Below are experts of layer 9 (counted from 0) of a mixture-of-experts language model. Rows are named router (the router's row for the expert), up (a neuron's input weights, with its number), down (a neuron's output weights, with its number) and show model dimensions 0-159. Each number is 128 + 24 x the weight over its row's rms, rounded and kept within 0 to 255.
After each expert's rows: "gets" lists some tokens that make up at least twice as much of what it gets as of all text; "mostly gets" lists some tokens that are sent to it at least half of the time. This comes from a sample of Wikipedia text that the model never trained on. Tokens count by the router's weight.

# expert 12
router [119 128 147 166 116 133 125 106 122 142 145 129 112 158 150 210  97 142 151 116  88 151 125 131  95 108 142 138 138 145 132 140 124 133 120 117 127 109 138 152 119 116 102 115 108 134 145 133 109 128 110  76 134 162 126 109 121  86 138  96 136 157 162 111 160  60 123 154 118 101 127 137 143 110 126 159 132 124 125  91 114 125 106 110 115  98 149 136 153 142 106 102  97 130 132 130 122 141 137 120 135 103 107 132 102 135 101 128 164  75 114 166 193 111 162 153 130 128 168 132  98 161 117 118 128 127  79 143 129 133 101  95 147 152  93 145 111 164 129 127 153 128  72 130 134 123 153 135 142 131 127 158  88 139 124 101 104 145 136 131]
up0 [151 109 144 121 173 144 140  88 110 148 140 146 137 105  89 113  87 123 117 138 138 130 131 172  82 148 138  88 131 159 206 143 151 158 132 137 146 159 121 159 133 161 125 131 133 140 109 109 112  98 144 135 121 121 120 109 127 134 138 152 158 110 137 133 145 113 121 151 104 155 128 156 125 101 127 174  87 144 144 115 112 134 133 122 152 163 127 114 125  90 114 166  77  92 142 170 122 155  81 158 145 133 125 119 148 141 142 122 116 176 170 150 144  92 161 101 128 174 125 121 135 151 131 154 120 102 106  97 158 129 144 107  97 133 146 156 122 145  96 152 177  80 100  92 123 100 115 149 146 142 139 113 138 181 160 136 120 122 169 120]
down0 [143 131 165 106 115 172 110 142  92 111 116 128 114 138 142 142 153 147 115 131 121 112 105 166 103 159 121 148 128 147  96 104 109 116 166 132 130 108 113 157 150  90 146 137 132 108  83  96 116 141 109 122 142 135 127 134 124 117 170  91 137 149 112  91 131 156 107 134 126 141 165 111 135 104  89 105 165  93 145  83 133 159 123 124 132 103 128 104 105 170 151 134 146 142 120 134 161 148 124 160 196 133 139  85 139 102 131 164 149 117 127 119 116 181 129 129 154 119 150 129 115 123  97 130 153 147 131 153 132 112 132 129 152  95 149 106 160 147 111 124 126 122 105 130  96 148 120  86 103  54 119 107 110 123  93 154 119 140 125 111]
gets: " |", " |\n", "|", ";", "%", ")"
mostly gets: " |\n", " March", " August", " November", " October", " February"

# expert 13
router [170 149 124 108  93  83 107  93 178 130 152 129 139 136 125 127 129 139 147 122 132 143 129 132  53 142 142 124 125 117 120 114 138 111 115 128 126 110 147 119 144 101 114  95  94 111 123 150  75  93 108 154 109 123 122 102 101  94 125  96 103  86 115 142 128  96 121 127 140 142 102 145 112  99 126 130  87 135 128  62 120 126 157 106  99  77  97 151 147 140 130  91  61 148 136 119 143 121 143 106  97 140 102 105 112 159 126 126 126 152  98 114 146 142 124 123 143 129 171 125 104 135 135 148 163 101 116  83 147 149 121 129 120 142 125 135 125 114 116 151  82 129  87 135 106 116 172 180 154 179 149 114 131 184 100  98 107 151 152 138]
up0 [105 126 166 108 111 133 141  99 111 177 140 186 147  60 133 146 173 125 104 161  87 148 102 144 101 150 118 151 120  98 119 149 155  94 121 139 163 171 138 147  83 146 134 138  96 130 147 160 129 126  95 133 122 112  75 138 138 122 111 124 132 130 113 109 150 108 153 105 118 110 122 112 160 131 166 142 133 141  99  93 155 149 117 120 109 124 135 158  87 122 157 152 121 119  88 146 105 126 109 153 125 136 134  93 115 103 177 127 115 118 126 119 129 124 166 135 160 138  72 149 133 149  92 139 147  72 112 120 113 118  85 134 134  75 129  86 123 129 181 129  79 137 102 106 110 166 158 123  97 138 121 134 162 141  93 105  94 127 132 116]
down0 [104 136 117 130 153 116  86 144 137 162  85 114 130 145 102 119 134 105 160 112 151 164 107 118  91  98 155 136 147 125 108 120 125 115 176 133 124 114 177 111 131  84 164 148 125  99 116 113 161 121 123 116 119 153 192 148 116 125 123 175 154  95 135 112 117 113 138 126 136 162 105 115 160 111  92 121  86 147 113 162 143 127 121 113 170 146 126  81 103 154 139  98 163 151 158  43 135 152 162  92 139 166 141 171  95 119 127 135 146 142 177 148 144 124  81 106  97 157 123 123 106  79 111 138 111 118 102 123 119 149 116 123 137 192 123 128 125  90 111 119 135 133 158 136 100 116 120 140 135 171 107 135 144 139 102 109 172 102 108 133]
gets: "2", "1", "3", "0", "4", "5"
mostly gets: "}", " French", " English", " European", " German", " Russian"

# expert 6
router [136 143 156 126 108 117 108  98 175 151  99 107 138 154  96 173 125 147 122 128 117 107 122 111  97 136 145 106 131 102 122 114 165 167 145 141 143 127 133 149 121  70  90 127 124 112 168 175 111 151 113 129 116 129 119 117 121  94 142  87 139 138 115 120 126 111 132 129 138 121  96 139 128 121 106 110 132  85 142 122 125 129 111 103 130 138 122 149 143 131 128 108  85 125 141 167 114 154 101 143 107 135 109 151 167 123 165  88 134 100  99 161  86 171 121 104 110 114 106 148 113 178 163 137 128  90 138  94  98 130 105 123 120 143 129 160 126 140 165 142 142  90  91 148 107 107 163 153 155 154 137 107 102 146 104 104 136 166 106 152]
up0 [189 127 140 134 154 115 109 126 188 148 145 128 143 163 105 154 130 172  90 136 137  95 125 132  86 140 146 131 125  76 120 150 159  93 133 131 140 117 139 143 109 175 133 109 128 156 117 153 121 137 159 139 138  98 168 122 118  72  97 156 173 120  87 150 123 121 127  98 146 148 108 138 128 110  78 128 109 134 114 170 129  77 151 143 132 168 129 190 109 105 166 103 109 118 145 117 129 118 143  87 132 102 121 144 136 140 126 141 121 135 136 168 101 132 133 149 130 172  79  81 114 164 141 166 156 148 123  79 128 170 148 127 128 148 156 157  99 122 123 120 126  79  87 112 107 122 133 131 121 143 154 120  99 108 142 165 130 125 121 138]
down0 [ 83 136 119 119 177 101 142 155 147  99 114 106 114 133 162 125 129 126 111 156 147 120 182 154 141  77 139 128 134 187 138 142 151 101  97 148 128 156 142 140 146  81  88 136 106 101 128 127 123 119 121 135 143  92 112 103 111 151 110 116 102 142 147 145 138 102 171 172 144 146 124 134 121 128 113  82 133 171  75 147 117 146  77 127 135 108 108 152 154 120 105 156 123 135 151 101 144 128 180 150 157 119 126 157 175 120 108 102 101 118 156 112 102 120 133 138 198 151 120 154 101 110 125 132 117 132 103 134  99 138 152 111 144 111 119  99 159  63  88 100 124 129 108 139 171 143 117 166 113 125 126  96 149 134 123 101 109 128 143 112]
gets: ".", "-", " (", "201", "8", ")\n"
mostly gets: ".", ").", "-", "\".", ".\"", ".\n"

# expert 11
router [192 121 138 101 118  85 124 104 112 110 143 116 134 138 150 163 130 158 134 106 147 125 142 168 115 135 141 128 115 130 112 157 142 148 143 145 104 154 131 141 149 105 115  97 157 144 150 120 104 123 114 114 145 160 151 110 118  83 151 118 128 112 174 137  67 133 158 140 146 112  92 149 125 136 161 137  80 137 123 107 138 149 152 165 149  96 136 161 140 128 151 121  98 169 150 150 130 133 114 109 140 107 101 116 111 163 185 130 162  93 128 159 144 166 118 119 127 118 141 145 104 130 118 166 180  87 105  82  94 162 167 166 144 159 114 152 132 146 149 119 107 124 131 137  94 116 144 148 159 113 123 142  86 150 126 137 140 150 145 142]
up0 [121 151 106 144  77 160 118 136 113 117 183 130 128  96 115 131 119 152  94 113 108  95 120 101  97 151 159 167 174 146 155 160 106 113 140 146 133 115 127 139 131 109 163 143 137 172 155 145 110 158 150 123 151 118  89 144  94 140 103  64 128 127 150 118 127 138 123 137  98 145 142 106 145 113 132 129 114 164  73 124 102 135 100  94 113 143 112 118 131  96 106 111 170 138 125 127 137 143 121 165 142 101 155 168 142 150 115 156 115 125 125  84 154 137 134 135  98 112 127 148 106 125 185 167 122 165 129 121 154 170 158 120 120 110  84 138 138 175 170 136 169 105 138 129 127 157 155  93  85 171 118 121 119 149 104 158 115  96 104 107]
down0 [114 105 127  87 120  91 111 137 139 119 148 128  62 121 113 151 121  98 104 161 155 112 112 136 177 114 115  95 111 146 154 151 141 113 114  89 104 146  94 139 126 167 136  99 167  43 129 116 113 102 132 146  96  89 113  88 144 120 152 166 122 156 153 167  66 137 127  93 158 143 144 104 143 110 106  84 146 115 117 127 126 153 153 120 128 119 126 148 121 102  98 130 148 100 173 103 120 118 121 103 123 136 153 137  88 122 118 162 131 156 175 123 119  93 149 124 133  89 121  99 136  94 110 114 138 186 121 162 110 135 174 133 153 162 115 182 177 107 127 137  84 126 137 120 148 135  94 105 131 129 124 157 130 145 128  87 174 136 124 125]
gets: " (", " \"", "|", "\n", ".\n\n", "=="
mostly gets: " \"", "==", "===", "==\n", "==\n\n", "===\n\n"

# expert 2
router [152 112 152 105 100 124  69 145 157 129 154 109 147 148 170 173 106 123 138 116 111 127 141 161 114 161 174  94 154 134 141 142 141 139 113  98 111  87 116 119 160 117 116 135 125 135 121 103 109 128 121 132 117 144 108  86 107  92 127 118 141 133 141 158 127  81 104 112 123  89 115 140 106 123 130 155 127 132 171  87 119 157 126 134 134 152 105 103 138 133  90 127 142 125 133 104  79 181 120 143 115 137 121  82 173 174 125 113 118 120 143 114 109 129 124 156  90 120 140 155 113 140 115 136 147  79 129 119 144 157  96 112 152 135 152 160  91 125  84 143 124 133 133 125 140 142 174 127 108 150 168 106 107 172 107  80 106 143  91 156]
up0 [155 103 124 150 142 151 114 122 120 156 108  84 139 155 152 108 125 150 163 143 158 114 153 164  92 113 147 131 159 121 121 109 144 104 133 135 121 129 139 113 106 135 129  98 116 153 129  85 134 142 136 163  77  85 154 169 120 130  86 158 111 113 106 111 115  95 125 122 118 149 124 112 129 127 153 147 111 107 142 130 139 128 161 109  86 105 138 108 132 172 162 179 115 125 110 163 156 114 137 172 141 132 139 129 147 142 136  77  86 113 121 130 120 143 153 171 125 168 113 106 148 160 105  85 135 135 110 101 148 115 121 136 131 116 144 116 131 146  97 163 148  76 140  87 180 103 153 141 147 173 116 147 147 146 128 164 137 163  75 101]
down0 [145 145  82 107 144  88 119 139 130 140 139 104  98 120 109 172 126 128 164 133 137 124  99  96 165 135 104 174 108 121 153 111 138 133 105 136 147 129 123 122 169  90 150 167 140  96  90 150 137 138 129 111 137 150 128 141  88 159 146 129 173 149 149 140  96 188 105 132 120 127 122  88 105 121 163 124 148 121 161 127 164 128 107 123 123 121  85 107 117 117  97 103 136 160 143 124  56 172  99 103 117 131 112 131 164 110 137 131 194 147 106 151 130 154 110 133 111 114 138 127  97 115 134 175 107 109 146 121 152 127 114 119 154 118 121 110 124 149 125 137 148 195  98 167 118 176 115  91 122 127 123  94 140 111  77 123 128 135 160 113]
gets: " he", " which", " that", " He", "200", "199"
mostly gets: " which", " he", " who", " New", " she", " John"

# expert 4
router [216 135 165  94 122 124 129 137 137 159 141 108 152 134 116 135 137 152 119 124 134 134 170 165 150 107 121 134 126  98 131 161 152 132 125 105 111 127 146 153 132 166 110  89 150 156 147 135  81 134 148 121 116 153 135 112  68 101 116 140 117 115 163 139 121  73 121 129 134 107 123 119 121 114 120 108 125 103 151 115 107 142 117 122 104 137 135 168 139 143 109 120  54 145 121 152 149 116 158 122 128 137 120  91 148 111 122 132 123 121 137 125 148 118 138 141 120  93 142 135 140 148 149 159 128 120  79 145 114 144 212 125 113 178 124 146 105 149  84 145 125 114 133 122 110  95 176 140 168 171 138 123 103 160 133 117  83 117 120 141]
up0 [133 125 109 156 146 117 126 102 131 151 105 147 136 152  91  96 151 138 161  98 180 147 130 153 158 134  83 105 157 132 129 113 124  86  89 102 124 115 144 107 123 136 126 152  67 147  88 135  84 129 148 122 137 123 132 103 167 129 140 168 119 115 106 128 130 159 130 132 141 151 133 142 173 146 160  93 129  78 162 115 148 138 168 149 154  94 133 153 104 134 104 146 132 127 118  84 153 129 148 109 141 134  98 124 111 191 146 105 118 108 105 136 123 111 109 128 133 117 106 153 148  89  93 129 162 124 153 125 116 117 168  97 157  70 140 136 104  97 151 170  81 101 137 117 140 106 146 152 159  86 134 105 201 120 140  92 138 125 133 116]
down0 [159 147 151 120 160 153 146 160 110 142 137 156 127 129 145 124 125 100 103 146 115 133 109  86 167  87 178 136  90 111 107  97 133 129  97 161 142 115 162 145 101 144  97  87 149 165 112 135 143 113 133 152 119 118 138 119 115 110 119 113 163 153 153 139  76 130 126 198 153 156 153  86  98 142 146 133 129  86 114  92 153 112 179 140 122 115  89 132 135 119  81 134 146 153 118 119 153 141 173 142 111 136 124 179 130 131 108 122 127 155 163  95 101 128 120 106 170 142 123 116 183  91 149 170 107 170 176 156 162 101 102 109 123 133 121 122 136 158 131 122 134 134 104  91 101 103 144 104 152 167 140 128 138  83 137 104 117 133 148  97]
gets: ",", ":", " |", ";", "-", ")"
mostly gets: ":", "),", ");", "):", ";", "\","

# expert 14
router [151  83 118 116 138 140 124 108 132 106 127 131 152 182 143 153 133 135 131 109 103 152 138 145 105 170 162 124 125  90 124 140 119 151 157 108 102 102  93 180 118 103 106 135 140 164 141 183 122  95 106 124 113 122 145  94 143 115  96 153 108 123 157 141  77  88 147 115 181 128 119 148 135 131 153 132 150 101 149 140 125 125 151 145 119 111 110 191 139 142 141 124 109 166 152 116 143 152 113 141 116 124 111 122 154 150 126  92 165 126 115 152 154 127 137 136 119  93 149 126 101 142 111 176 149  86 140 150  97 145 117 122 142 155 107 131 105 108 117  94 122 123  71 171 105 120 146 112 140 102  93 142 126 132 116 103 102 141 106 136]
up0 [173 159  89  99 150 132 116 123 167 179 133 148 164 161 116 155  95 170 155 112  64 143 106 130 160 167 139 118  94 117 107 139 110 140 142 109 107 138 117 176 123 164 140 142 131 137 106 132  93 119 142 125  93 140  82 154  90  79 138 152 132 148 137  90 146 113 117 120 122 122 130 125 134 173 109 113 159  91 113 172 137  91 132 118 107 123 126 158 156 149 193 128 103 140 154 125 105  94  93 127 140  85 124 137 129  97 100 125  80 122 122 161 105 165 161 175 142 105 104 108 142 141 129 127 112 146 168 135 100  66 104 173 134 139 125 160 116 163 100 115 153 106 111 133 137 171 121 108 155 121 136 120 139 114 104 102  87  82 122 159]
down0 [144 123  82 140  89 133 120 122 131 134 127 115 159 156 113 108 154 150 115 144 147 106 121  93 102 124  92 130 129 134 161  88 115 124 118 124 179 112 160 124 112 112 113 113 130 124 132 136  89 114 120 139 145 117  88 123 133 145 101 120 128  65 115  66 144 107 106  84 120 180 159 169  56 127  96 155 121 115 113 115 160 155 130 147 118 129 107 149 170 141 138 137 129 132 124 127 174 153 124 106 129 106 147 144 126 157 129  90 107 118 136 120  96 166 112 146 113 108 148  98 172 139 146 132 167 128  99  76 104 134 128 143 126 115  89 186 144 122 109 141 113 138 140 136 105 137  99 138 102 145 105 126 139 142 169 141 131 118 121 103]
gets: " the", " of", ",", " to", " The", " and"
mostly gets: "The", " The", " these", " include", " using", " These"

# expert 3
router [155  97  85 104 128 116 130 114 150 136 160 101 151 103 117 157 132 152 164 108 136 124 154 148  96 112 166 118 136  97 148 145 138 148 137 114  89 122 130 161 125 135  81 111 114 129 142 149 138 124 128 110  92 180 144 118 102 119 151 122 119 165 158 141 131 143 144 142 140 101  63 141 143 121 114 103 135  66 149  99 159 134 145 122 117 116 122 137 138  83 111 142  99 103 145 111  83 143 135  85  90 118 103 112 172 165 132  77 162 116 118 163 110 171 129 138 135 100 144 135 133 113 149 123 107 114 102 120  98 113 140 129 147 160 104 121  90 139 126 129  88 134  91 147 103  88 134 158 141 101 127 103 134 166 144 106 134 115 129 154]
up0 [152 154  87 135  98 117 100 154 136 157 120 118 148 149 120 129 108 127 121 117 106  97 103 114 117 109 153 129  84 154 172 130 146 100 129 132 111 200 116 149 131 137 112 178 124 148 151 125 181 115 160 156 145 177  79 109 143  93 112 115 134  91  98 136 145 119 118 101 121 113 113 161 128 124 134 142 118 155 111  81 140 139 119 147 110 134 145 152 142 103 159 117 117 125 134  96 108 161 103 152 125 112 100 135 151 144 160 130  89 101 164 138 142 175 102 149 107 101 106 122 111 171 110 137 127 163 125 158  99 109  84 135 135 141 117 130 140 111 137 156 116  94 101 152 130 175 122 147 124 132 176  89  95 154 127 120 103  98 157 114]
down0 [133  80 112 158 166 133 101 156 146 158  94 138 135 153 125 119 113 170 128 126 119 166 127 151 132 110 133 153 151 169 103 155 126 157 127 125 140 160 157 154 197 113 118  91 145 169 137 106  91 145 119 128  99 127 168 141 138 168 127 115 138 119 113 167 123 134 112 107  93 105 103 141 108 109 115 113 113 140 115 145 114  91 141  90 129  94 154 167  94 131 144 131 159 111 169 136 116  95 135 149 165 124 145 117 129 117 104 117 128 119  60 108 116 129 125 178 143 115 141 101 149 117 126 179 152  67 158  98 130 124 156 124 132 123 144  92 121 152 119  90 138 134 177 167  71 143 139 123 144 142 115  92 158 112 101 145  90  88 108  97]
gets: " ", " a", "6", "–", "1", "0"
mostly gets: " season", " football", " debut", "-year", " final", " footballer"

# expert 5
router [ 82 125  99 166 127 124 134 109 169 154 116  84 129 147 132 154 103 130 161 207 113 106 201 123 136 113 148 106 145 135 141 124 140 107 114 105  95 155 102 118 135 123 124 102 124 134 158 109  81 111 110 139 100 147 109 100 137 105 119  83 107 123 148 119 121  90 136 105 137 106 125 124 133 139 124  98 103 115 121  77 135 176 131 101 141  97  76 129 144 148  83 101  89 133 151 133  99 134  97 125 112 127  98 151 155 138 143 148 133  88 169 162 121 150 104 114 150 124 144 120  99 137 127 165 144 112  90 137 144 157 111  95 159 104 173 144 114 103 139 129 128 131  62 120  86 156 116 150 139 103 122 128  88 158  83 132 144 144 109 134]
up0 [118 121 156 143 114 130 129 126 126  71 111 102 141 191 141 167 140 138 137 144  96  94 159 144 138 139 120 133 133 115  76 143 111 171 138 130 134 125 164 143  91  74 129 142 149 150  78 135 147 137 131 112 108 122 155 136 126 136 150 125 143 110 130 163 134 134 119 133 186 132 114 146 168 135 112  88 123 110 138  94 103 112 147 143 124 118 107 126 148 156 143 115 127 115 161 106 114 133 105 110 143  93 131 148 127 103 117 177 126 123 147 133 128 159 145  99 112 135  98 130 123 178  71 148 130 140 168 132 150 152 144 148  94 121 107 142 133 211 134  96 166 127  98 133 120 173  81 178 121 105 160 146 113 147 160 120  83 105 121  96]
down0 [151 143  95  76 117 108 139 168 134 131 120 163 129 112 157 106 164 117 112 143 150 137  77 162 154 153 176 140 148 153 133 150 105 134 148 128  98 140 166 125 145 119 101 133 106 161 122 122 131 136 144 129 133 124  94  97 152 126 148 153 134 144 144  76 106  69  97 142 143 141 136 136 138 120 125 106 146 146 159 118 140 126 163 119 140 116 155 108 126 140 109 113 140 119 151 134 138  85 132  80 131  70 137 119 138 120 158  76 113 137  94 113 114 136 150 132 122 166  86 104 122 112 110 104 133 171 102 108 116 121 156 129 107  93 136 135  92 114 112 129 153  71  98 126 120 121 161 183 124 123 130 110 100 111  67  84 161 155 137 146]
gets: " ", "–", " L", " D", " W", " N"
mostly gets: " D", " W", " H", " L", " N", " O"

# expert 7
router [175  98 130  87 100 145 113 135 165 115 125 104 151 136 118 131 132 154 144 145 149 165 175 131 100 122 150  96 131 121 166 172  99 112 130 136  84 122 118 114 123 132 118 104 112 156 142 132 134 129 123 102 114 169 129 100 105  72 115 108 144 134 179 151 122 107 109 133 120 105 106 131 137 130 148 134 153 131 146 134 129 151 128  93  98  88 104 147 135 128 104 115 113 126 134 139 127  91 108 167 131 110 120  93 142 131 154 120 150  93 123 153 137 102 132 124 116 130 106 117  87 118 135 158 110 137 117 155 139 135 126 141  85 115 142 175 111 136 112 109 155  85 131 166 105  98 131 141 182 132 165 149 125 152 121 108  86 128 157 126]
up0 [153 125 128 112 146 112  98 148 180 113 147 124 139  97 156 158 126 159 170 189 145 133 152 110 148 130  87 134 129 113 110  87 113 126  93 120 116 128 111 143 147 127  66  93 120 175 133 124 132 135 125 122 118 135 118 132 118  86 160 164 119 150 109 124 144  99 144 143 147  79 142 126 123 158 165 165  97 152 108 129 137 113  91 161  84 158 103 123 118 129 136 157  78 151 113 157 176  76 136 147 102 106 118 113 122 124 125 134 137 140 145 100 163 157 123 139 100 137  98 126 144 111  78 143  94 155 142 143 142 164  98 105 170  88 129  90  88 144 104 126 141 139 125 152 162 126 115 129 142 161 188 137 101 116  93  91 129  91 139 116]
down0 [121 108 120 104 148 143 163 120 119 132  95 111 110 116 128 154  92 150 113 113 133 169 126 150 140 154 121 109 169 159 129 121 201 139 126 170 127 116 147 111  96 157 115 159 132 176 144 122 125 138 135 139 106 140  80 154 152 126 108 115 144 146 120 136 128 178 112 142 137 168 148 183 158 123 138 136 130 111 142 116 107 112  77 121 103 149 136 117 144 100 101 110 140 116 161 161 174 157 111 155 120 120 145 115 138 139 126 137 105 118 147 122  99 127  98 148 134 126 120 117  93 168 151 139 131 123 154 141  83 132 129 153 128 120 151 136  95  98  94 125 115 108 107 101 142 117 135 161  92 133 147 138  69 123 131 150 105 115 153 127]
gets: " the", " of", " and", " was", " is", " a"
mostly gets: " was", " were", " are", " is", " been", " =\n\n"

# expert 10
router [139 124 113 152 152 141 104 122 176 131 110  90 141 155 170 138 146 164 112  93 170 126 130 122 125 113 193 120 118 123 115 159 164 161 155 110  99 157 104 172 113 161 120  88 136 173 158  83 134 161 134 117 128 143  89  93 137 135 101 102 143 118  91 156 104  93 141 183 127 109  91 159 140 111 146  72 135 101 116  94 140 161 132 129 147 111 106 166 174 108 106 103 130 150 140 145 147 129 109 149 120 127 106 124 139 155 155 118 124 118 163 140 130 128 160 126 109 104 153 120 151 129 107 129 127 117 108 138 157  76  86 109 160 144 112 152 140 156  85 107 123 136 144 152 117 109 124 140 105 136 153 101 109 173 123 105 139 126 126  90]
up0 [135 128 149 180 150 116 154 148 113 116 127  88 128 175 119 137 109 139 137 177 134 157 146 149 141  69 167 155 166 160 171 134 130 125 117 148 120 167 117  86 148  92 101 123 164 147 125 146 124 123 115 125 116 157 131 119  89 130 177 117 166 152  77 177 100 129 119 137 125 119  99 128 128 135 156 161 171 104 152 130 160  90 103  74 162 102 137 161 156 103 123 119 101 148 102 155 132 147 124 124 156 117  83 117 151  98 104 106 123 161  85 132 136 109 126 123 138 159 123 109 100  90 137 119 129 116 100  88 140  85 156  94  89 136 151 101 160 156  98 176 121 103 106  99 112 142 147 127 112  89 144  84 150 153 149 110 150 126 141 144]
down0 [158 125 121 127  89 133  72 123 150 111 126 133 103 154 129 119 144 139 106 121 165 143  75 140 147 150  93 140 124 145  96 101 158 113 108 141 160 150 116 100 119 108 144 100  78 113 121 117 118 129 138 105 113 163 134 135 139 142 121 137 157 124 126 147 138  71 134 160 115 112 128  99 142 137  89 103 125  93 154 130 111 149 131 109 118 127 111 151 114 136 119 113 112 110 127 128  99 113 147 152  81 129 190 152 100 151 166 123  96  68  73 127 165 114 154 170 153  78 149 150 151 143 120 113 159 151 107 124 167 153 124 160 132 170 104 145 151 160 137 137 136 126 157 137 169 115 124 150 157 146 156 105  75 127 142 114 164 178 136  88]
gets: " in", "\n", " at", " on", ".\n\n", "\n\n"
mostly gets: " in", " at", " |\n\n", "In", " St", " after"